{"n_experts": 256, "hidden_act": "swiglu", "routed_scale": 1.0, "init_std_router": 0.0215, "tie_word_embeddings": "early", "optimizer": "soap_variant", "max_steps": 3019}
Below are experts of layer 3 (counted from 0) of a mixture-of-experts language model. Rows are named router (the router's row for the expert), gate (a neuron's input weights, with its number), up (a neuron's input weights, with its number) and show model dimensions 0-255. Each number is 500 + 40 x the weight over its row's rms, rounded and kept within 0 to 999. Numbers have three digits each.
After each expert's rows: "mostly gets" lists some tokens that are sent to it at least half of the time. This comes from a sample of Wikipedia text that the model never trained on.

# expert 252
router:524469506502477565484475562479422448495484443515472509490465552554397473485554473532588529441584538546455520483497471451541471505469547461418466453545416523431473465487472434473541511513468497514468482472504426527544534500447523429486520487438534484457514539529483461539538504440440511547490452508482539536455546492484527531438506464561526454559477488468554521549514460550516497500551509496525411530465504518565512494550535490547465471468525516440492517457528517429526530590489468518530539451520543528468493555481538517513495479424535468520453509549471466480392503502462504525487535551481435504546497528534517516494469467528506509551463592517537528582501512488517410517485439400540500418540545521543513554523488484506510608542475551529507442463498421509466516500520533
gate0:496555550539483554505496480503530469479544514528459416530521528455516534574565522428405559411423500518544484458543555503480457497460562564461492490548477555512473553466518453480482490499486547504456525450505502526495516462535548478515518463501479551519497550544494535534553456513458564463483476448485454525501465394523479458557493502485546513485535504486493489507508474474441521549518453464523506530498522559534464419516385557518444474517536458431559469518543464563560491536524502600509563480490527490502526570550494492522472434442501470432495469453560425559451486543443535468578475505474500524502536516485487474489485555500485487542489522396523481458427466507583434484449502456531494502516468473469522430452521503543497508448416513519441511506525439451451553487494562
up0:464507532469441501504514472515504513485469602414535443529556523466552476559481502445516488544522474484494459516477516482484452418462568534524511467528499499454536561488493475499497517499580501550520503541530473487522485487608516558501519501557483429480508558549588485462518532495489485519445487477540500479511456550553535514451505535621454500551525607502546525509439517529515560528471511509591500418551541441577542577468513543467561524522461460482498455496523492475511484463539534483465516526473479463446513463474510527485469519500420524480583486474515505611464520478531500475469522490572546502511500455517510515550457561447525410444482461499455607510585545483477515542521561476457494505567435535476531530443506499512518537480531558541535429477512494530563501528509439
gate1:467513484470486497508551466528551482540532513442483538515462447532561492488498525508490491451492458560446400518540521441491553494584474434481506516565475590541567487465481526477456494500540494547474556570514478411513427503553427445553524551531526476534533542446473530558507417496474476497495509548431562583432585459434489505458432456505520489479503540474504486608501505515506584443409490469526443518472549518531517514569509462456514449451430542556532457492535499466499531476519471504492509528482498560501514484487464445529513508455525559468573491524456486454520501548508462519476415515515522582538542522489539485527475526554528566528540507577474456505434519464465445464532558525492570499518485485441491442541476540516467508544527518494559510549483512486429485520464555
up1:540492472433393447445483538564484516549428539486525532552513542509531514488482569480463475522477540540462467564484477521505479532482508490563497432490560551513500521497458490477453511506516482502501533475497458464504451580511507495514545435495550490537439550456444530558480487445383578543569483514429473532485518484472510550403449464522551453488537539483477461547510485488569521514520516504497444491451462449519526501544529408476490508481475557465481545549477514549508497494495493465445462533496462482424554549502529482537473498500553567485488472529458440450534509508540518442617484444512439515579597484445449488436498516536441526410474454430516483427498500512482481476497533493474576510518502528449508533476540524493517514517555500514545513488556497455451446589580506
gate2:551529571522528520448460519446483440457478452436507435548527392486444407516426496498472467471541514511475505506570450501563592461574501474481477523471534506462502481416516520509490543504510482479464529534507509499522580457507550511527503506502581431505518478530522500557449553552481437475509493473493576526493547442492470437540512502482531599488438511489509495497479471503402547480509528477536483462474501442494477548465419488442489576476559540488450517578484495482560546516516462431413510487511457556491455504497486463509436471548496562513497512557511518483539511453546524518567469507461503512464478541554455468532474492594524475534506494519480535430560456512475409509464442577509383481473517515491498490475532456524455528514440507423515476518499453543455522458485482
up2:477500507445437455482514526452470496599529495435524502451519556460478499458491447538544573527518448428555465517529497479407523494487488506571553531456516482489503447474464467458499481482500450393432564470523489501466514492480489479500439484476503541505486559446502455417450508511484531484514424533549504519592602430603450543478480454516523502510546501508429454515502487558510463503459578508469503509470587480497552489576494448486527557507475478464440479441454517506526474486416602528461512493525495438447469534526469542517471537517479441450458460514558479449455463470557515505511538573470517483481480580486514499519498502504507459393471469475454501540506485508531538459494444498517513494462493461521512479482461573525549488474430486527472483503593528426452552515534530
gate3:424472461502447445437496447486432490466482479515540463447466478451419510517527540534467505524477513563465508570474462530473406519504527500506511516564498507460439535471516554404512508469558503519468555532534520560473480520529523547499475507533577479545498543489530511501500458495558522449489480504489540475430611443458512528513453499512475430498542568464458573500452523521558406555548575525469496515524500554527542483477532471431514506463524597483553437561532480521505529526515547501427519481526514463520425476479537518428530464429478562621529451476474546558552520458550413540520566508525482543482561486496554477539509490451491486555536526524470451521502517489476538483518494438550499553507510456505461529534475459476459518460542571580492477490534529477540517471487448
up3:602490477529530519515470493515531504464512486506536446562479554519563501506491479497509521442462543489458514447565578500590524498499456523493468466455495455496590484498486394492510487530441479486552465498486526514477556451543487455473529534509467502484484493490479506461542522456529429519461465477499506488490469518567529470471576464467508584548555429541512409519538468496410516448484521481502478519481466458492454498545473481525555513521461445526446529452492521442466575461459384578580506508504455493467520539448458455584477465538533424376509538512550471484436449479500566450582466476481485517410467439505518552474506506503471545451508463522503563441522497493506439542485566510500481465499524524454471446532542517456550528530472476464517462465542459504461504582516541
mostly gets: "kel", "der", "en", "ör", "tti", "ur"

# expert 143
router:538505567503470493521575537476441481507538512466486494589406587495487431419495456544576480483579510504471496480480533404533427460450555491428448454561504520441452537462469481474511505542450500512459446480532450503516445506453469504506497498474452522529446575558450443570472543404477496534465520502541498554527524536461527494475494504509536508527481463546507537552520454510452475500425509511501481455416525522508534533569568504553472500470515510548479582519503559462489487514460499569468503515524549476449415478498516533480497472462518458512399516526489516522484491481472461504496502501513502412514508562526525546487531472556538539511461522478506493515456544496551481598559497466438424365530516506518538482493510479504499547521468465539431460511463479569481517584503483
gate0:545566551538480513489505427479481422539463533478552518504451517424449411539499581476533454516555596494498549501551544518481545523508478480508506469526582450518516489525475455471554553484485521408495461478547483537516500507511463459463494477484512488536465526516478516491503543493456419479544491527518510445440477489493465562603413479551528522532408523571524569522472484497465474537462457473479516475514529503532509565480455394546555514542519497561481538510549551482476575550488540513507506455513545491495529550569483492564549426478470520569495492573443532525495430489556513422477490443508478414541496535543540469471507481524515502511464452502526522459495512605455499456553510496440480554529552488476522471536511456503504509503525411479509574546463543511557549488444535
up0:534495516500464539523560443456502514545443524452516476534477487447486426546488526473522485504534548462514577448535566531493526526477510483484553446498551460504525565481497508484503539529472462498438473498499507548524504488490474423490499534527547503467541500549474546463495497570464479529538454502530497428481474475497526466609441481583508581452408498547528534474471463493493508506478507434485524426549534516504544535528462459504569523516474542554470500507544564495459549501542523487436523505565558484478496553567479470560506467501466511568487509563480496535519427512563540440500538407472523424513499491498533488539528447549503546550521447446486587535463456563503529477523514473424503535524584500547573456512438496518543482488519443477492554540524631483498552504369475
gate1:526523497461501560511503447450505503505494471498551496505488556460486441464544419543512487477506417527487438459579555488529470467489466499422531453444487468498448511456585491514480465508520555529491442513565510549527519536452540483456507479538526445525537528550477450502430456441446489440522508519610394450457526486514491600494419531480523505579479437513536482468471481496505539430449472517512521468552522442464527536546482427495536494492450417469480493471462506474496490489515426439507487522441457539484576498516508564526424563485555543452446485503465513442474523547512482545368489493502496523583473528510513493488559510462515451506467443481429534540532556457510547508442488427508466499500500505511485532467507476509417527564414490516542534511479516540473496522560492
up1:450513533517506419466603521535474427469472574543448515508541480547526575540491575485514556572545559541505515521462510516478537560515493480559440540538440498450499460501446528503516486482495506476527561504459537458507476450516522472517523508529446521511421572464452523516564536523515463492428464546482514514529415581456493463488488493517514529472475505515492564577536511482519482508494506468508451565525572508523428543502518568535490514521630533460600527508492483557514563507477537573465525500468528469494440430479508496519532413444434538528507519471499449548437497463467499438555451543571483469422455459473547513554431506526561546525473521525542466479469513503496528480523438503537481506542516475552469431561540514470536512500535495515442473398484507490486478455465498
gate2:500489480525563528485460456538493554495541470541564454493466488485488501631496478479465516523494470534467492490566548518448484429482571495477461542422498476479555438577512536476520542481539536500456484488482490486509561541470467527527447483530496543464527451464493501474507485576478479502517548460532488479464505485488488524510418452607481468494418566518548457491565510505460523480464447585499528478456512464439464480442512411556399605524455440499541489541506451483503458552491516489473509501496474574529501514469450498433528534545575474480461537564576523439471523430506519503535592539476476522502551426468583563476519443499540527530556548552567500515564469496505490562505462497514471488442508515575503511521557456476545567507456507438482443493499491505472490548496501
up2:503501501408539465517500510425518518561492561483467500477507524525553543455483451472504463501507480439520457505477515487398535499480476567454460541511501447497496534520528435546466416559529443417450425514490545505482561474523500466460489538521448522503432489510537530463482508486429501505553468476554493503519498556515508566540514560522550506439534519464476482546463462453423462555510525516453537548488434512512507483443474604429627413478452422533484533448507500494428546447485430477440482411562473410518495485497502507559517509435464531496477474465557516488516426580515527488422490501526513510438446561514425451453529504480486491538495460491553534506487444469529538493490497497493530516468534519458498527485453521564485461430493511494476550523515498494546555435476459
gate3:524450520541461530430463534492491531459517528519523484541466465511544476449467490525457448545517466562474494480592496460482534540567516517530549492451513485558518521642443462467527534502526532512494572507500464447432432477503549493450524502535534549513477515538508484470583518455511602467444546496485512540517512544495542497547481493471489572534523500502508570544525571440474599563478477449448532489569427475515509541476532456512487510518480488458517519582491502464511439467523479456516451519485441520452462532518489499515475497548441431457369523540525465485509527534538480502472500460557499425515477505540497484509483513441474411465403454549489478590496514460539455410505405466579497455517466479475515475561502472507473499437491486503522443519463536538506513500552507
up3:548466497509487554484473524505521432544520506545540486547512515531554536446477491539521524446509461492559480485494554523437525520552529531556505482520541472526492416517491553502570438549472532582482554507471549420463485536500557563493496435528491512532500524517494516548435547501440524539474512478506589513528470426478584513538516496458531465527513521518522437529469492507506566469548475544501485495450538567477483455477526499559506534520466470427461505531532435517534417446435430452537454523521455593402522524504553551524595490553489486486379534514520471519499489454529530427552512519490423422466487504551490491518502472482515494475460476519476608496547557513482542492512505551533495423519515499411532519460508471432466495406525526482524451461532542542492529505560475
mostly gets: " against", "vo", "mo", "pa", " vs", "mi"

# expert 13
router:511497527474475473507533511503476492491519527454495573526458578493437460468568439472527496451617558442444550546504473491557486443474539494492495409513373526455490469447447459512506404492428482513485474491516420548570531523486518464555503528514528520457492498566522452445535522539469555492455453503512572488507520530503548470484498446445504450615445480511529504546593502557491456423465503541521473487483520538547488499571529494479467485460519479431454562480502495472527484571466512530504542511495572505489496507487577595480463458473557445494455494519550481505458457512437498500462439517450483430501511523551588519452513428517515505572511499534552497440569516536564447535500470427506487469482512520510520498548476518496509500500496434504520448511534463552519545519523465
gate0:546546507500482564461486519502476476480520523475497606509410433548533467529459481569480434474516526561481538405435534531491513524519494502509517476477457510447460509495504477468453490438477478509556517591506540459497525478410481472460571512543498525500436483484440495547472555534544481464490495484573529450489476463477454475500467506481469523515521449435508553463481550563434481500496439554554454477578475556508627517514519438568450498486499529529467604525458396509525485570504543528461494518508489547494513480491512491549506491568490533527503515474461492535552522459421498529405556534514509501523527506538482507478529416469532470481434471549502519474538498405505454493500488526516559481456510397526554516445453477514491480479540524522470507579486486510599514445484447
up0:528517529527483473490439488512461511475510490543532610520490478496474467505435418534529556494480446597490486529515499513571548452442494534428511455526467476474504531517484488538500466481466491611541465524511551536494430453558447491531517590435446476504510502545465446477537539542521478505515524451610528495575556483503512542484470502560510519528555518546534475444409536405547526579500503487491455466559523461504495581396421518545491461556474535538449454492464490526571508447498502445481523528515565489477438471548374463506474445517489495502486531539466507487481568483515472457484464549522497548548516515451473449565474480458473495495572493533467468453462503453500436518489508506482460510525488470450426485556496520523452476502571458459442492465488540524486524494480466
gate1:448498549488454493512508510512457519566523506543577461560563537525553570489473494507497486530482441546466503543471481469498490480505459474546494444449455517480498533531531469502405498504508502417507460505519584428520475537450463542505509524543525508430552495550516450439551398489492485529542475563493538482488506526456498499497489473518532534521485474597555479538617491537400442515529553461470557502486540505519544438530511421518411504512502563385482507434508542506468486533521473480528546467492443496447486474537529515518497510471525509452461442438480495529490404443503503475428494538487463534499508526514537518515460498525508500558447514453501486473531512437529497449468524495495497421533402504480411510479437498459526513528514565472502460469434558597455522471503596
up1:458490569459489388431455490504515506516445472466470540447503486489477508435451540514511502496436427466464463499474532501516527548451532496534498512629504501579496479558491498500500492571511506441489500460466487504485558484536490546475477494454530444504489547430424482450506530545510467416555508502561523574495528514540496525490496601511581513420444411467628544488433524459462447504477497567514480546466448495483529474471570525526551599458508528526532489538512484524533494477470503544447514492513544516438492487486466493495488528513409482496569539514512444514488502556503556458592493469541491468556497499484481504488475507441512542475510515579487464437435535442547483454523489508447501602494440534507582499508511503559530489510471537516453479569543499529534509516528522
gate2:528492568453523470493487514545556540586512572464483450490466524443518465512535527493498534539402528463514483515508575473504452555464502491587464569449505542507532463552463514526538549487525518510472473513579544529451442447504523403466519572536494527495542503548466621524440507472482443501447544496528489510526480527474543465496485470555488480539478484484504433432501440565483525511563499447522440499504479484477587421416488521577412462447479475559464437532496490464496504453545501517576554524577523520473576466497518506511529498496507546442510511509475489550507494483482561490495494491492432490498481489526458558475505456492459554437480518438488540515492554505543478514608514493569481487407529503470530405535537516560527443492488488500520551481448501484519555503510577
up2:501494490443586507500452480527506490507477549515489519495459444472496501488553544538560484524463523493481474592495492461419534455519582463515520553561539514555549436475406517525505573450448606481470551497493560549457438432459540501486472494463588511508520458495491556554464545501486475518524530500466500455552525491465505440481441504557490395474474492475466516442453487541473484474451519490474397480470429481481531505471521445551481479495442505498507427493505480485509460461549485502569483553519489459472545459529488499481531522562519533515483516511471489512564543400501558448515474469503465457551563480494475535544523535487494461471515471466509439557471540465499508526581465504393403465497609540420450463523469501505466435446470502514480466481487506503517506428504578
gate3:585588461477532472492545551483472495531518496550507521517549562522421504484473520415520502560475467503499485443520510486465523495490453557515468469564444512441482495497537488552486486469458457481497525499494529546489517438436475415453515530525597501424513487448493468571494494494418431510392525521438451493572570562541498528490527531456479480510462494487487492481483488466452526417498507519481430474498507517511466472486506529470454473486558433480509434527496510486488500437491528588507507462493500467592512525500533502543490518534457527490484533523585490491515531391550499480535530558595483480507441559496566537537529402443529468464520531418522515465527523547489438430436551471503476520565502418541486565425519534507508479487530480458519551494494539415516520487497447
up3:430522500490474481497498528484434531462473518450520471552510495535513396537546468505544499516529567467485571445503588510533530494555508506460476481414494469551541460505554502488471570558547599512503414555543489491534572441410495585526524515542472517469536518532513517437482473532531507505495586534543504463476500475452486518541406513572524502538580476464491504529468489530484519526517503543502523573531508526457515474471474457562472516544519460503517508487468444511547546471558496584414521517478500535414532521488540446503426497507462463492502549506445491418492470486428462555418470496495505476537516486527503473578459543485536484571441436576504479520530417513509601547508443512445521514517554529465515479528565501515523498489498441514486488549424547523527507474510544
mostly gets: " both", " each", " all", "mer", " four", " five"

# expert 145
router:504431559516523525553530561506542467614476490548488565556443520523486429484582509508549512535512538514475527466526493586528474525469546459465485458571475523477526462489498458477529529564535469558463484476589502503523486425423532436469488466456507485503442604560508493462531525439493532511467475504505511531468425455503509484465470524501533486524444496499470487527498500492442479467558453527475484502474516534488502502508524521532448469485498523497412554484480500478562552502450475575538549456517543500503491583439550558541435475524539506516438522579468480473439500447476506548445431520565497410529583526554548508417561470499571535485471515441515495477523583497560516498550487494547453454557553504498553530504439538505429508510485453493474443526496479531534564550537545
gate0:473516573478455551477469515543450523534589490453507476401474476516461405478501472492557608487459527559474534505425465524492499412468466475526539497509601498556521431461528580445498528504506502488560422461490492479522446537496509490579407464512513497536456490412480518543533459466524469518462520466518492433599499507554549450495532508448436481468482484522507451458537495513429481473476442552465485516497515460568528513518517557461447528486481471543495462450520514485491532460501473503494503493514482517453402518548489509537446515510466551567590505561502564526505516521491465486459481500561522525472462475511492522542490515463540548458570580486516482492530531498412561563516481523540493432547499477576457517512513449496517546491512445506565495528446537513507531410454461
up0:499479543500468455510483488560485527533564450487582501454488517495444496523461504462537588499453511528474475554483483497480463471498496558513561483567564534505481422496510500479441544510510512483537519433537471479562458525496533501533450449509542431530531497400473509569545487487485501571490496436546401513522543522558551468477525490470443508524507462459454499511518469530426490450524460517467461481499502493530541534432549512474442449448444524495529481467552563449523531458503518499547500451523507512509439491537496502523562487550538532495578498573461557492515505541530480460481508542572564490467486517523511528532510533428537486511568620484597445500485583490450573549524491578527466430574505484561444505541405405427483521496541543477532510499478522477512536445491540
gate1:480501470460494540520523441544448507504503559493531449512465455549522504496500511506595519497514502414530518426499607501465501519544464512478546504477444439469498515503559470471497489524522540559488443537452437514500429517493506516427444431460517510423506531500522504501497487459509503470553594512547536517438505433488524443459480526583463497506523578520427544507550464498504578512546581499498473531452475502444457419486507509462566522445518482535476467488499488451522546512518528509423511486545551454574523507450545515500481578543479479496541455494505492503508519499446543574513433487509442540561513463476439581490514450482569465526505470567504424486494561473537533477561515513472470378462496535493426553563425534567477550465469456513512485521463534466579528504532490
up1:443475548455489560536480441479493479517531490458518455524512511507499477534510508527582465486425449436528509444491553519487452555521437490520513553541461450439528514483559492453497512514520509541423443524537484473524465558490486468464451486488525519465499525477510507527458442457574544509573594515505492515443459480493551479461543468476495498563497551460465546581513443456562532515597563464538467547507526514477486494500524494493563457484546515551484501433493506483584571533589532489464533515582551430561525526452541470492489526539464526493490490521498534428550513599477518556509437508486461512521514507481456543539515418498541407538505474591512397503535526412543552469549507488442488445460507508513431477549430443501487544512457502440505487486509460465532512497434471
gate2:520531538470546481569462537521541450385458438436457532516523539613472451436407474486471472533526529522520464538527550496467478408491484459565556496477536464541549496539544516533536494458548533467463557486522459520507505448523477512494455485540489484506540534562491503501489391474450510439539457500515477485475504553501544519446474463488502480503539559567532406537497561515483453509582449597501512479489508465446536404533482483544519506448501533410511513520482571541476508508471476543526525566532475492451431533464494492548521510557466467492455465528542520514510542483503526501507509478501461521507570524487409448465434452501501494488442543532529504464552483514446493414418563510537502464490466576509506578514507506454445545503505459516486496477500593514444562472482502
up2:558494518546530473428463472481561494463493467485539553429530478512500573494436463502456511449448518463514414554466486475527415554497540501528496477507504510517471526475493466553475564544474490525534553494463504624533468536490482603573475559465535520531392518406493497517512489462442484445442556491469586451503405506494526504529484503511539439482486530564558479551447564484506498506528489522477574486505536502458504518519518516414411517451527459506560466522490538523520423544500413466544455512475487559466503481525466505449541499531544553497433566568541495525537473534558552521506557504486462471467487459442522514496488535500478517477519498442559494519497524408533536538530442556483548468496527555473574531513503483526520472518560567528433540469532486477491470479540507
gate3:470507489582461456491564474505469488526453402444541471464460496468540491484491491531554453484459439488458428565525529525497469516466492514523503524524491523451584573478501481473516513566444517545539511437425453511542519467525486505495467468552428580540538546498480509499447496418513495537451542464511577516412552520511467543506517450490442424498457488494545513464554524447498552506502551454529491484502539469587468507524535511488504473538480468403400493515515456474468470532514476496511532549491549518480474471498534443553570460501454554425456417501432497511472525536466496517559516508494503500511549518457458442547519481473470482555437548460459524480556495442445470573532537561553543528560460456516522458490548501569476468482406473503546437561530527430503430519512505
up3:419478534496544509474526471509476513461394445441515504458425481517494502486496502462502439470505444470454454493473488533501473562485499498558508590467517461506596548497532482511537526595521488547483482454500411495513527486528495429473425452514458529560489521541511485533555511397446487506508477465541503537466516500454461480527528490501532478492476521468535498512452472486468526525446561464531454505421585525545468494580533510493542462519435490448435494494462479483483517522521431446503472499495573457538502525516541449559548517538395481485447497521481529501527466546434499500496532471435537504512551520460517451531500516485457531555502469512429539585524473499486447522509512564541518528464407476526492448507523530604453444510495452405517457585609503475459474494521431
mostly gets: " worked", " started", " competed", " operated", " ran", " died"

# expert 156
router:504467544477528578508559574406474492565539514529507573554482519547499482401575474508512480519578520514476552465526463497584477487446567457487503414592484528498463477445453481461504493530511493493438477446531464501559409513470504483508488534499452481505454554563527452504524536450440533506443500508532537503495509457481547470497498504540513452539461514514504465525512403525510469526489459545536459491438530578510492563550516519528474495451491496532460496478527522478540499484410449547515459530515507489497445525506524545522410476501522489557439542530445422519458470458477472515500487522505433474529533508497524562457542503608520550503532513527580544449522611511567472514578484505474445496541486514524518491514434481507469544519446422545491497463521467531605513561519532
gate0:568486355549512461531476506466433434504537487475459530530531490535444578484511448506492517495530463481528486479561486556492474423560565525494512536464561530509520461531498517521528523499508555517461554496453417427491500445561378530559477480492494493491529539465483521507528465499545526479516609496430528523508492402535456628564453525475461518470449453479590503492514473514482561464512482493478492543498405504466487489496550550486494563496467529506503421472512522508476495532421541445527503553462488468555503534546505505481510527552464499527497549489489443497487517491493550506576533490503497454492434529481450515517474474505463568509452490419391552491477496552555511468495525477535526472491508517535577523458535538536462450445471469483541430547485484532527447498496552
up0:577554479538466482572485487548509511502474436442543473498534469489473501475515493512491458503487509506538503474555516572475446420461504508503471555460566422528521566491473451434518564492507510525465528544494417436513500520604412506531555480519503438447512481501501514501520512458487526424536535456452513556477464483540442498513487530536531455502492441456479443587494461464462552530514614521548469534467484507498440519513534480483485597475523556501489390484437569500539446502541524475491436535466527469551591534505520476535455482494491502530489567469512530480504506531518606516481509427496518496461488579461520499548573500519533508486447450456401495508468484557508550480495487535530501475484530472504611464475504509549571428508487565500480522535513489563478508434553505
gate1:476535489533565468447514509508554531507490471515522458513538425578522526522506453535444570556503566493509571587440452493466527455496581534532525450483431561480456534499490424490515473444463487486559541514537491530480490487449497505536461503513544470502556497511446521525438456542472527488591489449392563504562365445507434519432588465568497495503574524537498600492491514500431496525537533512485536547521484428510481567515476485548542563518498522458474507471527548483559493434532543518446528521493464450532522451462535515589465500461544567482474474488460485479557488485423519542526459539516531508519451494519455515506503472535483497558500453517421555421509432509484559537472510492510512409464476527511461469500499474517543478492502450476544439499476511464524519511526522
up1:530504515482441525540503525477439471513488538499485492486455563444495465483552476504558465464530473512486364449505508461534481555573474437418467554462577462509544438512454574468496519525547517468481492541458486459500512544559466498518520502556512486530408495512525455427485554501465447496445514473563457470450598566542501521566465471478459520495434496474479423457516447478527498467446447537501463493528520536427554461461482535503500432486472488532536490570469461488439537490465516515566472480531549576461488518543475517476566445516376403546550537511539531541461490456552477408491551501487497455429517487513529531458526445483502518395528569518551518512550548484506486468500519500507504503512457468503466520510539478413478479515470553504478482552486448518474460519520497
gate2:493496490358530492461509509511458518540581462528487475526570484466387529501570470529476462494562472491529521538460480522423508522462540518483516540486536483520490463507478512484457460486457473419424519522472474423470522522455520486466575529450577492509579476464489455512561518501459444500451497549506433510525525525526460474497461514547508489507441433497519433503482505511539499397497534561526496506522473524491553450432483478474482511507499508539469508473492451471523537459512492568496437495475461506494525599492477535496587492537549549455479477496465485506480549445483477587531520481562523444568534535451461493477507515459491559522491512512469496523399548441479545455482491432426452468394510471539485471424523584462438552488498516477417512449597468515510507503486462
up2:432483569535451523535447479493524570437465529544456524485418475553549420566443489483534581512444552484495440459551513530510520485557491476510464442542445529482471521514453467481506498541561501551591494472582506539508487531527498539539524517555475459473395559548527571478459511518506520458537506447483499526475506541425490473499557505501468499524526507522493562555472478530509558589547482464450472539445506442496467582514553553496501432477507564506521435531439495558560514496510441431486491463512478465481487509485526537509423544466474486568542535522441546538517462483480579487518544486494444557502513482485551513496516458540511505503474508512512518514537449551470545532522476514470523506578437545494533544566501465569536442599515484492512481572477563484602477478551526
gate3:621601477493447466487428475525541507521472522510429491555463470461492483482515478399491542514507485475469535509476489506494563522476509504485486537494480521544502496491478468512401536500539492434458559511494458477453534471507422469539530464464462461492407429503516508548457516450473476453493503509529505500515470478544458567461455467556460510546465488469532446505458441537502502449504489503446476422409426465561536515500501553487495518417467519497561515434500579502544457516488509527525516463516431490470502522459493414528520476474487471499535475408552444550503453476487557548480487477512442493574572561486547505544546460467567514464502523423476528475521558483472577477554473534443530469498556484507463484457536501493563588463524437488576549510508455517487500571495416
up3:467564570412430488475530459508534531544530401520519455613514471486489514568491496454504466524545456550483535531444451592496491499547443455458489507470484507558498467436515558520431567517495508422429507505536505512462535504561441530471572458502482515532537494496518565557533512479518487451533481515490574517490515493603508546505502480541420475454517483410520486510476494507510516520510495485471538501540456507543569523455518516460476513475513519495552451522497532450525444497498558526566515463513512505500489602463543427486537480437513473442520549467543503529489509398525571567577466529457500590484514509453494483480479555427528498464499544467454565491494509438484561480477438518499460539498461512513530579448523474484460494539538448476576505481458494438511474523437552
mostly gets: " for", " regarding", " without", " between", " among", "volving"

# expert 14
router:522481587496528530551542566537515486597464485545481552551488540489494463483548468467521440489558519526475533451576458509521456539488483485498488511566430485499490472464494448435512505534454473530450499461518536474517518457447527444495493479508499459520398546571484437509456546486442528461442500551542556492440484372474520505480461530525539457533409472546490476525531502552420448484516441532494457476452491535486569528557532520516467458481506551482486521513474516485537553523488484525466526466477511509493474578501539598561492474491534491547449491546509428460440465479472533535449461556520498496526565524560518549367493528524597566487484521529508555572565534494523470485524504456524497505542561521528530438497473523567494485489524486479418495534509465518500607503486492
gate0:495492511414473565507449472455531518423481470460504493534504466504542505463455503476530505485533462479532516524435537553557484484505564498500449472511514525471521515561439500486529529472496522564508531531437459492412495530500529475450546487477509561507440492530520473478460459480507499522476494540506537467592545491405520493429503499458519439461496523451539511441531448520552506590540474514469533475489441496477458488493537483509464586473428434446509473500563534485588528495431469542490529539486495479548558471479598460472463496501461598488544469524507577459473474540476456540553468467461554501516514480520518537507527406511504521487487397467507453544476549465465555455526582468453538553486484477502519515496623456527412452536447533548514503466475465569546514538575431
up0:476454499430495518490517453446474483464512518456516491601466461498532466435478545498544541430543449460528497467469518552517544549502484499521454502459421511472505587555463478480516562525495554528505485483465527461438440529501464511437549463472494488501433481511506440444454477531497471496583497551537524546509485468414486499450443489565489407437494498482514467581460478485497479599530470497464537455429513494524480528487521498507484528493438555522552466534567441501508467557484467490466515480503466466521556578505489536498455543579456575458546493546541559472465446481471429502525462480517539536496543508467542516500572464520500488455596467452565477470502559419454552445434528498508555516450465513498505493457510456509391455546442546521575446527473480553486471481535480
gate1:492449521535469492525512450491501516486560528411476469557538527493480493471531465503548527548520464498426499439536471479484485556505504527489464524527510527468471508529505408505464474506534485533574502530498494521526490553470433537430549465501450417463600492497519399542519533429505517482473449469512412508435504487515507471462540476541518511418499485533477501528520515523521502469561492524497505486493473561508482497565500490463508469415519478508571479534546496506517601523526505488614555570517455444538473531453524507487531557556520509476446512457451526477442598467473443513561498524514553533568514551480456544535425511522501477502457505383447469570501447514491545518480461509493419597499490481482459507500475512446418426499466494612454514541489512507560516543446499
up1:445533529479439514489576437423482537482480541496466557540536499473476476556430457463538485469492486512544472477482497492477523519530460511531487573514486539547512452506574484508463462451532524478575448549468501494587463530494490501471444476486455430452519487434539411524473496507516484518528539500575492531500513486457542584526437525533459460491560537546503510469498515525491501566524544529408565569491473503569443440482503432513573438479465463536599495453496484511515528545557542471541452508502462485562519477467429517460547609457510487470479392501472567469468502514458506505488512534480407547496514473480483450545420496513520484529496574540429563500487539487501495491412501497481502513486450425549479532453508515469577528504537572527496571530504536559499456491510448
gate2:510478500448541554517536435543542453459549529464470532575519549521595532456491458456500472496549507574497465448487564491461535513567431432461499456476477537433519525406443499552502484472503552484510544438478434473484477478441537444467541433553576481492559402501619520590535452568519510505547518478465508499542563478537526549526498526420440538517532442546513563523502511581521520470519571472497519509456510545463566467509494534502475519432476539513487438537448498499440493510493486489527520551563542528492491574455499532516511473525522439527535512546539543449560511481520514466493585486492492501456493497500510510502474451571585449513502502496509525517492424544516486531518532420500465512515508501536470433506460488540483449495490564546491553495506535534474533549455418
up2:523537506525492450523502521523501487515496546535558451409437496506447487493491478546513523497477482535410493530455465517456542519484529529481531514479473507545529477584469562538483530525431536470432461508530550456525514508509450507491415531453452541524477572512424476439512567503489506533562555498504474503485442517524511495481491439502548422552430556468512472527578492485440445555496527494485514485572397475468463543465477530518561418449488525532546587472526460476539438546564536537513509411455454492468528527517567485461520468451503468447478525502527415512520468474490461528513445480539529510494514525612513471508528494447454537526408493498506515521521550460471483480512426557465570434468452545525464538514529478439582572480514522472452480539477409498517531530556482
gate3:579513449501486521567444496497512504515467475588444572543494560505448550483547509493490451562529504537425493473611483503502499541498531487497558518471472466472503499542528534450456512507564522494501483503559484532523400504530533479466433446488441531416513525549519555516445518558559447519530466502512515479427458491502513488532538503490471483514541535553587463526455518561523497539505482540464530550469498457478524521486508527456537493464460465502520461552449509593458539567465560558492501522464484484495431539493492516535504477510544482483480497471529474516457476472516426565511470534551493528536506565502439456495525571464478533500450506509612563495500520472530458558510455482519536434531502496494551575403542506460415501552579437504592543390499468490423533504499488
up3:504437520522520485550517500478432542569477493493495480507505499491477413449565418493469502501516539441526526500555508514485487464516537515471492538567502516560535564426488520512494496536489529544445545483525517408478495428525465547543460526490485458505458551570397506488487524499477428494407476486572492480443420498510507530488558492544459532481469502477484442530532489522450454437443518532507531496535530509546471462538491505482497483521489530505569536464533502465515505502473533578494497424463492482449479466495548539459548496468499506540445551526486478485415477411472443593520518509460547420519561445541489519451603525492574491504482467513516545448551515486496525439560471520486486441481542469472501421550444581508502533471485415453512462606468555525522479545496400
mostly gets: " used", " killed", " built", " use", " killing", " access"